config = dict(
    hidden_size=384,
    moe_layers=[0, 1, 2, 3, 4, 5, 6, 7, 8, 9, 10, 11],
    router_z_loss=0.001,
    lr_router=0.00137,
    norm='rmsnorm',
    tie_word_embeddings=True,
    optimizer='adam_variant',
    beta1=0.9,
    beta2=0.98,
    max_grad_norm=1.0,
    batch_tokens=65536,
    max_steps=5735,
)
Below are experts of layer 7 (counted from 0) of a mixture-of-experts language model. Rows are named router (the router's row for the expert), gate (a neuron's input weights, with its number), up (a neuron's input weights, with its number), down (a neuron's output weights, with its number) and show model dimensions 288-335. Each number is 128 + 32 x the weight over its row's rms, rounded and kept within 0 to 255.
After each expert's rows: "gets" lists some tokens that make up at least twice as much of what it gets as of all text. This comes from a sample of Wikipedia text that the model never trained on. Tokens count by the router's weight.

# expert 31
router [113 134 103 117 176  88 169  96 117 154 149 163 150 142 108 122 130 213 107 111 100  73 164 144  94 158  74 120  90 152 134 140 147  86 108 104 137 192 118 162 130 153 126 176 191 155 145 102]
gate4 [ 97 172 116 136 141 116 216 111 132 151 124 129 138 157 146 106 133 117 100 172 159 130  81 119 158 137 129 109 110 130 227 149 157 176 150 138 117 129 128 113 126 178 174 112 145 166 204 103]
up4 [138  93 165 129  99 132 119 125 131 129 130 112 130  78 163 168 211 175 108  76 126 154 143 103 205 115 114 134 117  98 113 147  95 126 104  77 119 128  62 137  99 151 107 133 120 103 132 154]
down4 [144  77 176 121 121  88 159 180 103 110 132   9 146 132 133 135 129 139 119 128 164 131 101 162  72  61 148 121 119 140 130 146 120 110  76 165 176 126 150 188  83 164 153 161  92 175 132 127]
gets: "is ", "was ", "as ", "re", "in", "con"

# expert 7
router [ 74 144 150 140 159  87 118  97 110 128 156 183 157 160 157 106 152 169 102 108 103 156 185 202 120 156  97 157 126 142 163 163 133 161 124  84 156 144 156 152  95  93 192 115 164 103 120 118]
gate4 [116 114 138 140 119 106 105  87 129 157 109 176 172 138  84 152 149 151  96 196 150 115 121  84 106 149 136 129  64 117 118  77 129 152 119 127 128 128 177  97 183 143 150  88 166 128 158 131]
up4 [164 141 132 124 130 110 178  92 127 117 138 167  77 126 111  85 122 146 158 123 152 111 168 120 180 141 129 121  72 110 125  97  84 120  77  79  69 130 200  83  99  96 115  92 112 110 119  99]
down4 [109 140 160 105 160 154 128 158 120  97 135 170 130 138 116 173 177   8 130 146 132 152 170 107 125 127 135 114  94 157 102 120 149 137 135 161 125  95 103 122  75 127 151  95  88 206  52 118]
gets: ".", "\n", ",", ":", "|", "°"

# expert 29
router [103  94 174 119 160 145 131 103 108 153 133 187 149 143 147  61 126 151  74 115  97 144 127 162  95  57 122 135  72 166 187 131 143 110 117 109 126 114 173 178  96 179 157 138 185  98 141  77]
gate0 [166 167 162 122 109 137 102  94 137 104  73 202 171 108  89 117  57 138 159 109 162 130 155 164 122  89 180 152 161 142 120 182 103 125  97  76  68 121 118 125  82 127 124  97  62 138 103 113]
up0 [ 81  96 152 102 134 168 110 132 115  94 111 106 126 173 162 167 141 109 169 139 103 114  88  64 115  66  97 170 126 124 119 148 111 153 150 165 163 183 192 138 121 155 110  75 116 118 124  81]
down0 [188 157 103 128 171 177 186 103 130 130 105  97  95 167 163 141 175 118 106 118 126 156 131 172 107 116 136 142 106 163  80 151  98 126 154  74 133  72 139 109 176 105 155 154 139 166  74  92]
gets: "the ", "in ", ", ", "of ", "201", "The "

# expert 9
router [128 133 113 116 144 104 113 115  70 136 186 173 151 154 160  96 139 132 118 127 130 122 152 167 123 104 130 134 127 137 147 148 121  86 109 133 153 171 166 121 117 170 112 143 131 124 112 145]
gate0 [132 178  97  76 112 157 124  76  82 126 136 150 146 106 106 106 137 160 137 164 106 140 101 132  90  46 150 109 115 132 169 141 123  98 177 145 198 143 171 183  98 170 129 185 110 167 121  92]
up0 [128 117 120 158  60  89 174 170  95 179 174 161 195 224 135 117 104 138 129  98 104  85 102 123  97 111  99 126 134 207 112 101 165 138  83 132 152  96 135 147 190 125 124  71 180  37 121 115]
down0 [ 94 113 139 165  81 107 147 141 202 113  94 132 141 113 148 108 111  91 138 156 144 159 129  56 113  85 127 106 167 159  71 144 104 119 146 134 131 138 159 111 135 142 155 158  99 133  80 120]
gets: "| ", "(", ": ", "- ", "\n", "/ "

# expert 25
router [104 137 158 107 164 123  77 139 145 120 136 124 173 158 113  76 118 164 145 110 108  84 139 151 132  82 140 163 105 139 154 135 159  88  56 120 203 189 155 174  81 140  90 181 133  85 132 101]
gate0 [125  92 132 113 191  99 155 130 147 139 155 105  93 114  75 121 115 113 117 170 101 136 118 114 168  86  88 122 124 113 149  96 108 108 104 119 201 181  70  73  99 177 135 167  92  66 192 158]
up0 [ 92 119 110 184 142 119 109 126 138 138 127 105  72 152 134 120 119  90 144  62  97 118 155 147  52 124 108 141 128  90 145 103 163 153 101 111 183 151 128 111 124  56  97 116  99 119 108 167]
down0 [ 87 130 161 162 100 110 125 157  95  88 126 128 160 126 151 170  95  58  82  90 124  30 180 105  88 157 113 160 109 124 115  96 102 143 146 151 124  80 175 136 135 152 103 171 103 163  90  85]
gets: "|", "- ", ")", ") ", "3", "1"

# expert 24
router [ 99 113 188 112 132 124 152 113 139 152 132 142 146 136 142  42 123 193 105 139  82 143 178 169  78 151 169 171  65 167 152 147 105  94 114 103 184 167 137 148  95 158 126 151 141 106 121 125]
gate4 [144 169  78 132 195 124 148 157  95 162  57 106 118 112 104 137  93  94 145 156 145 196 124 100 121 143 145 149 125 119 186 136 134 133 147 116 126  92 103 176 142 128 105 100  81 195 135 116]
up4 [127 119 153 200 100 163 109 195 120  52 117 141 159 132 175 116 155 128 149 151 100 149 130 154 123 118 122 114  62  82 123 153  84  71  81 118 219 147 156 168  72 124 135 195 121 102 130  91]
down4 [ 83 139  87 107  93  96 122 132 127 137  75 174 137 145 145 152 142 195 158 101 130  33 105 184 179 174 122 131 122 157 126 131 145 131 102 124  80 137 147 161  63 120 137 196 112 153 115 107]
gets: ", ", "in ", "to ", ": ", "; ", "by "

# expert 28
router [128 119  92  97 133 112 112 133 106  95 144 154 133  88 170 101 138 200  92 177 108 113 156 112  84 134  88 161 133 137 145 128 131 182  89 103 166 158 138 194 138 173 157 168 144  71 130 107]
gate4 [114 135 136 169 177 112 104 143 151 112 138 112 151 169 112 161 165 114 145  73 166 161 129 128  99 121 173 119 195  73 118 113 120 145 171  79 128 191 125  82 113 164 143 168 104 111 127 118]
up4 [110 122 121  97 143 130 112 113 137 133 131 192  95 178 147 105 103 118 142 146 183 136 103 142 134 157 108 136 146 132 125 156 158 127 170 107 183  99 129 102 129 103  98 122  59  81 156 101]
down4 [118 144  95  87 145  76 151 105 168 172 127 166  52 135  79 119 162 186 134 137  92 135 155 141 112 139 105 100 121 127 143  67 185  95 152 153 151 105  94 139 116 147 112 130 126 140  78 147]
gets: "of ", "with ", "for ", "had ", "to ", "ing "

# expert 6
router [ 82 141 165  95 146 117 119  86 103 142 136 177 145 160 118 140 111 129 109 133  77  88 139 146 139 124  86 189  90 109 134 168 157 115  74 111 150 140 177 168 118 135 122 139 149  93 142 122]
gate0 [107 116  96 124 201 136 140  97 128 127 134 160 101 144 168  84 163 139 111  89 117 115 155 143 100 157  94 127  67 127 167 182 145 108  83 152 137 101 109 107 122 164 153 156 165 136 138  61]
up0 [104 187 137 137 140 165 131 110 108 140 152 138 175 113  88 110 117 129  75 158 178  79 126 146  87 113 174  63 149 106 124 117 120  73 114  86 134 188  86 124  97 129 109 146  95 174 146 118]
down0 [167  69 160 149  98 116 114 117 151 107 154  76 122  84 128 164 122 145 134 133 132  93  96  37 110 148 157 140 136 139 130  80  88  65 112 127 127 132  96  73 107  88 114  74  86 103 114 178]
gets: "\n", "- ", "\n\n", "| ", "ation ", "name "

# expert 19
router [128 145 157 146 156 142 167  91  93 116 137 165 192 132 155 102  69 228 160 179 125 145 139 161 129 146  74 176  79 131 173 151 178 140  76 122 125 129 175  86 115  90 118 160 141 124 146 121]
gate0 [ 84 121  81 139 136 103 144 112  92 126 128 124  71 114 162 105 137 140 147 139 147 158 130  76 181 153 170 126 197 143 156 135  84 123 156  44 135 105  72 161 173 122 104 133  94 124  86  51]
up0 [ 66 117 132 155 111 127 141 133 133  97 117 139 158 136 139 102  86 157 123 144 101  93 182 145 127 147 153  63 154  78 151 160 149 130  88 130 138 144 117 132 127 171 125 136 102  87 142  94]
down0 [156 139 146  44 133 169  86 134 118 109 109 125 115 176 138 149 119 133 112 143  60 105 107  94  91 199 119 116 141 154 137  80 122 116 178 166 104 138  96  90 154 153  75 164 149 126 129 194]
gets: "the ", "The ", "s ", "first ", "pl", "other "

# expert 11
router [ 92  91 150 140 165 139 138 125 106 122 155 120 138 144 160 102 142 138 100 134  70 141 164 140 122 148 121 177  91 121 133 111 131 122 105 109 160 157 163 146 108 209 107 122  99 130 153 124]
gate4 [166 106 129 175 129 149 139  44 181 153 201 119 103  89 161 149  64  96 142 126 177 107 192 125 112 133  71 133  70 173 163 104 162 144 110 154 157  92 112 208 144  90 145 106 140 119 141 123]
up4 [143 117 144 103 156  96 146 130  73  92 120 106 134  87 163 156 102 116 160 151 139 148 114  82 152 183 129  73  97  85 189 108 148  85 125 154 148 119  80 152 196 138 102 145 101 111  97 125]
down4 [116 119 159 190  85  82  35 144  94 148 105 123 138 115 115 149 130 127 142  88 144  66 101 200 122 219 158  88 151 133 114  82 158  57 130 129  77 101 132  95 116 152 106 183 118  95 155 172]
gets: "| ", "\n", ". ", "\n\n", "- ", ", "

# expert 16
router [ 84 155 151 134 190 104 160 102 126 127 147 181 135 114 140  87 112 153 139 196 118 140 115 162 138 134 137 185  84 121 107 141 141 127  83 102 150 158 126 139 122 162 208 159 133 112 142 128]
gate4 [176 123 135 186 128 131 147 125 129 205  57 151 108  98 154 115 101 131 156 156 157 171 212 121 172  91 145 115 122 147  48 187 142  47 125 144 167  91 102 135  56 110 123  83 107 142  58 143]
up4 [176  95 125 115 136 133  86 122  95 105 175 151 126 137  66 105 101 120  78 158 100  96 101 155 133  78 158  94 127 141 123 125 155 146 129  89  98 134  66 118 128  98  97 150 169 147 174 112]
down4 [104  72 154  55  24 126 165 116 144 180 180 104  77  95 102 137 129 171 161 124 133 195 164 133 137  82  91 112 159 159 103 109 135 169  99  98 176 117 164 127 163  99 117  87 132 150 105  91]
gets: "the ", "and ", ", ", "| ", "–", "to "

# expert 30
router [102 156 173 122 143 130 130  98 132 129 114 142 159 137 143  83 147 250  77 145 109 119 150 134 147 143 107 123 115 143 158 133 177  73 118 107 144 152 187 134 114 163 133 183 169  99 122 109]
gate0 [160 159 132 101  99 104  98 149 167 182 106 173  52 121 154 135 145 109 101 165 170 129  86 155 139 104 104  99 154 194 120 183 145 163  96 131 148 144 148 157 162 109 148 190 139 130  96 104]
up0 [148 164 114 158 163 107 160  67 145  90 165 158  93  95 156 200 145  92 150 147 183  68 110  59 166 122 142 100  87 149 133 109 117 113 130 160 143 117 116 108  83 112 141 120  92  83 133 130]
down0 [133 168  98  87  91 170 170 107 130 121 122 144 100  95  83 170 111 179 116 128 111 127 153 154  96 141 143 162 113 157 119 125 221 124 192 115 112 145  95 142 147 112  96 142 148 149 115 109]
gets: "to ", "in ", "was ", "of ", "for ", "on "

# expert 18
router [ 94 108 137 137 148  70 153  54  94 122 173 159 144 163 164 119 109 180 105 149  97 128 138 196  93 134 121 162 113 111 156 114 133 114 113 111 126 110 132 174  78 146 157 133 120 139 169 100]
gate0 [174  78 102  60  79 209 131  45 137 156 121 116 145 163 103 188  69 130 173 154 119 149 154  58 186 105 113 143 130 117 138 114 140  75 108  84 124 154 112 187 134 124 145 140 144 167 142 187]
up0 [ 94 114 118 137 118 196  87 141 144  94 124 149 149 116 135 142 140 147  95 157 142  75 173 115 169 157 161 150  58 134 109 202  73 122 123 139 110  85 154 120 120 188  90 194 136 120 104  69]
down0 [ 98  62  79  87 166 156 160 142 174 113 161 117 173 147 182 124 108 127 113 104  83 158 115  77  88 103 151 109 144 149 122 119 120 101 144 116 126 128 146  50 179 161 116 136 148 166 183  72]
gets: "and ", "a ", "but ", "- ", "; ", "6"

# expert 14
router [ 99 126 136  96 146  89 168 104  99 198 173 157 162 144 146  90 125 175 104 154 108  86 122 164  96 146 113 137  86 181 112 159 172 122  65  98  95 172  89 136 103 186 181 115 137 115 137 154]
gate0 [123 113 161 181 113 104 146 141 163 104 146 178 176 108  80 149 160 151 179 150 151 112 142 130 119 121  80  81 131  83 117 115 109  75 144  98 134 139 101 128 104 163 189 125 204 153 138 156]
up0 [128 153  58 150  86 130 108  63 176 108 159 107 106 105 184 155 109 156 146 156 120  92 123 170 182 154 194 139  97 154 134 109 166 128 142  93  94 113 155 104 145 180 125 182 142 124  84 152]
down0 [157  90 143 139 132  77 120 159 125  83 169 157  78 126 125 113  78 120  89 130 155 143  57 112  84 156 163 132  87  83 153 119  92  86 126 106 135 145 114 158 139 151 141 154  97  92  68  80]
gets: " ", "|", "e", "ch", "z", "k"

# expert 27
router [102 120 147  48 132 158 137  95  68 161 154 118 165 135 158  79 116 155  84 172  98 146 117 143 124  83 156 109 122 168 154 152 188 129  49 103 186 160 159 159 122 121 169 142 101 116 162 133]
gate4 [ 97 133 138 119 170 169  92 112 155 110 123  69  79 128 129 129 173 129 148  87 105 123 112  65 163 158 103 157 164 144 146 130 150 180 169 108 183  78 141  96 108 140 112 111 127 144  73 137]
up4 [130  93 140 117  51 107 160 169 211 188  81 118 108 137 111 191 150 102 134 170 101 147 179 158 124 135 122  86 140 142 159 127 136 129 114 100  96 119 105 168 181 116 153 165 179 104  89  92]
down4 [147  99  89  94 120 133  91 142 122 113 128  75 113 168 151 160 104  86  76 153 157 150 192 168  85 141  92 111  96 121  99 158 118  73 103 178 161 110 138 117  94 101 158  88 190 157 153 111]
gets: "S", "D", "B", "E", "K", "."

# expert 12
router [ 71 140 113 108 155 142  85 134  94 162 163 140 132 131 156  60 136 141 152 124  98 119 126 131 102  89 123 150  88 174 156 108 119 122  92 130 167 232 127 166 108 149 178 126 132 107 154 132]
gate4 [148 130 106 133 151  95  97  99  99 101  99 159 117 141 127 114 130 138  84 105 122 161 116  99 146 143 122  86 160 145 123 146 153 113 119 124 115 130 156  77 161 143 139  93 203 147 128 129]
up4 [230 104 144  96  79 164 104 156 127  65 159 140 176 104 159 124 125 124  97 177 143 148 129  90 138  88  95 150  86 143 133  95  97 151  77 177 136 142 124 155 153 108 141 150 162  98 105 130]
down4 [136 153 153  89  68 104 149 125 100  62 153 153 154 158 155 160 147 163 157 164 103 135 149 149 153 174 174  83 156  96 143 151 171  97 151  95 139 126  91 119 166 113 130 130 155 119 159 115]
gets: "\n", "==", "(", ".", "===", "\n\n"

# expert 15
router [120  97 146  99 193 118 120 120  90 130 148 143 132 143 175  97 113 194 131 147 115 133 181 157 126 101 129 149 139 143 142 135 175 139 117  91 100 168 165 206 144 170 162 149  72 163 128 132]
gate0 [146 101 120 107  73 115  75 135 160  61 125 113 176 142 132  72 142 136 113 109  75  62 127 101 179 104 158 125 137 113 141 112 112 133  74  78  94 169  96  79 117 164 127 122 142 168  78  68]
up0 [143  88 142 143 116 117  91 115  83  91 162 134 158  72 143 146 140 110 152 117 166  71  89  97  62  76  79 143 129 179 170 129 154  65 126 121  76 161 161 141 147  71 114 132  49 140 140 168]
down0 [153 139  73  93 170  88 144  84 102 139 159 186  90 110  77 173 190 102 110 103 131 134 132 164 168  98 128 181  47  91 213  78 175 109 119 153 138 123 105 117 156 212 131  87 117 145  86 218]
gets: "the ", "The ", "o", "M", "a", "N"

# expert 3
router [132 145 135 112 149 106 124  83 104 180 151 105 130 143 143  74 161 235  89 138 105 116 140 140 134  82 123 140  68 162 109 130 157 141  93 107 142 122 135 137 130 119 211 172 162 156 163 106]
gate4 [ 89 128 182 120 103 124  46 104 166 103 162 110 121 108 107 146 162 109 121 123 125  85 189 127 133 186 115 100 163 124  88 105 130 166 119 200 170  73 107 104  93 113  55 185 153 107 168  79]
up4 [147 154 151  89 143  89 103 104 163  67  96 106 108 128 189 161 136 156  78  84 156 104 198 124 166  99 173 100  74 101  72 126 133 149 147 107 131 140 133  91 148  55 153 114  71 125 132 158]
down4 [174 113 125  76 114  94 128 176 169 121 116 111 117 145 118 151 125 115  86 132 143  71 101 112 144  82 120 133 141 135 154  90 126 107 211  94 115 171  83 109 127  87  79 115  92 127 131  68]
gets: "-", "a ", "an ", "the ", "–", "b"

# expert 2
router [ 71 108 128  93 105 133 128  84  97 178 163 152 143 117 152  53 144 141 129 151  99 113 136 110 148 121 134 151  68 141 137 119 138 154 121  88 136 166 167 159 121 136 131 143  95  93 138 104]
gate4 [100 121 115 158  76 110 133 141 156 118 138 110 148 163 145  30 103 180 108  81 104 109 114 103 146 122 120  66  55  93 133 142 138 150 146 110  92  79 129 172 125 139 107 128 150 102 103 152]
up4 [ 76 146  66 223 125 127  92 104 171  94 130 160 154  89 133 145 160 138 147 129 154 100 124  97 160  98 119 110 142 148 179 162 160 138 177 133 100  77 134 161  96 147  93 113 150 123 118  78]
down4 [163 139 121 143 176 147 111 154 143 149 130 163 134 106 145 165 111 123 139 152 165 148 105 105 102 124 146 153 110  85 148 166 123 146 109  69 172 136 118 149 104  76 138 183 112 121  73 135]
gets: ".", ". ", "\n\n", "'", ")", "-"

# expert 10
router [109 152 126 100 169 105 144  64 100 137 198 137 164 135 135  61 106 157  75 196 100 116 140 150 129 116 114 143 110 142 150 130 158 127  87 113 174 165 142 142 129 129 167 167 163 116 134 137]
gate4 [105 173 164  75 133 116 100 117  97 169 137  80 120 112 145 108 142 153 108  70 137  98 108  56  70 157 109 160  92 144  75 103 142 152 179 104 145  95 162 135  72  94 104 156 119 147 195 174]
up4 [ 88 176 146 121 128 156  58 107 143  64 129  86  31 112 165 108 131 174  90 140 163 160 156 112 190 116  99 158 159 101 167 166  62 142 107  98 152 122 144 116  58 130 123 202 125 153 131 135]
down4 [132 167 164 142 235 127 123 118 140 150 151  85 201 144 181 113 148 123 157 147 152 112 108 137 106  93 142 141 168 163 147 111 135  96 164 149 162  66 152 145 145 105 107 183 134  87 140 110]
gets: "the ", "and ", "a ", "of ", "s ", "his "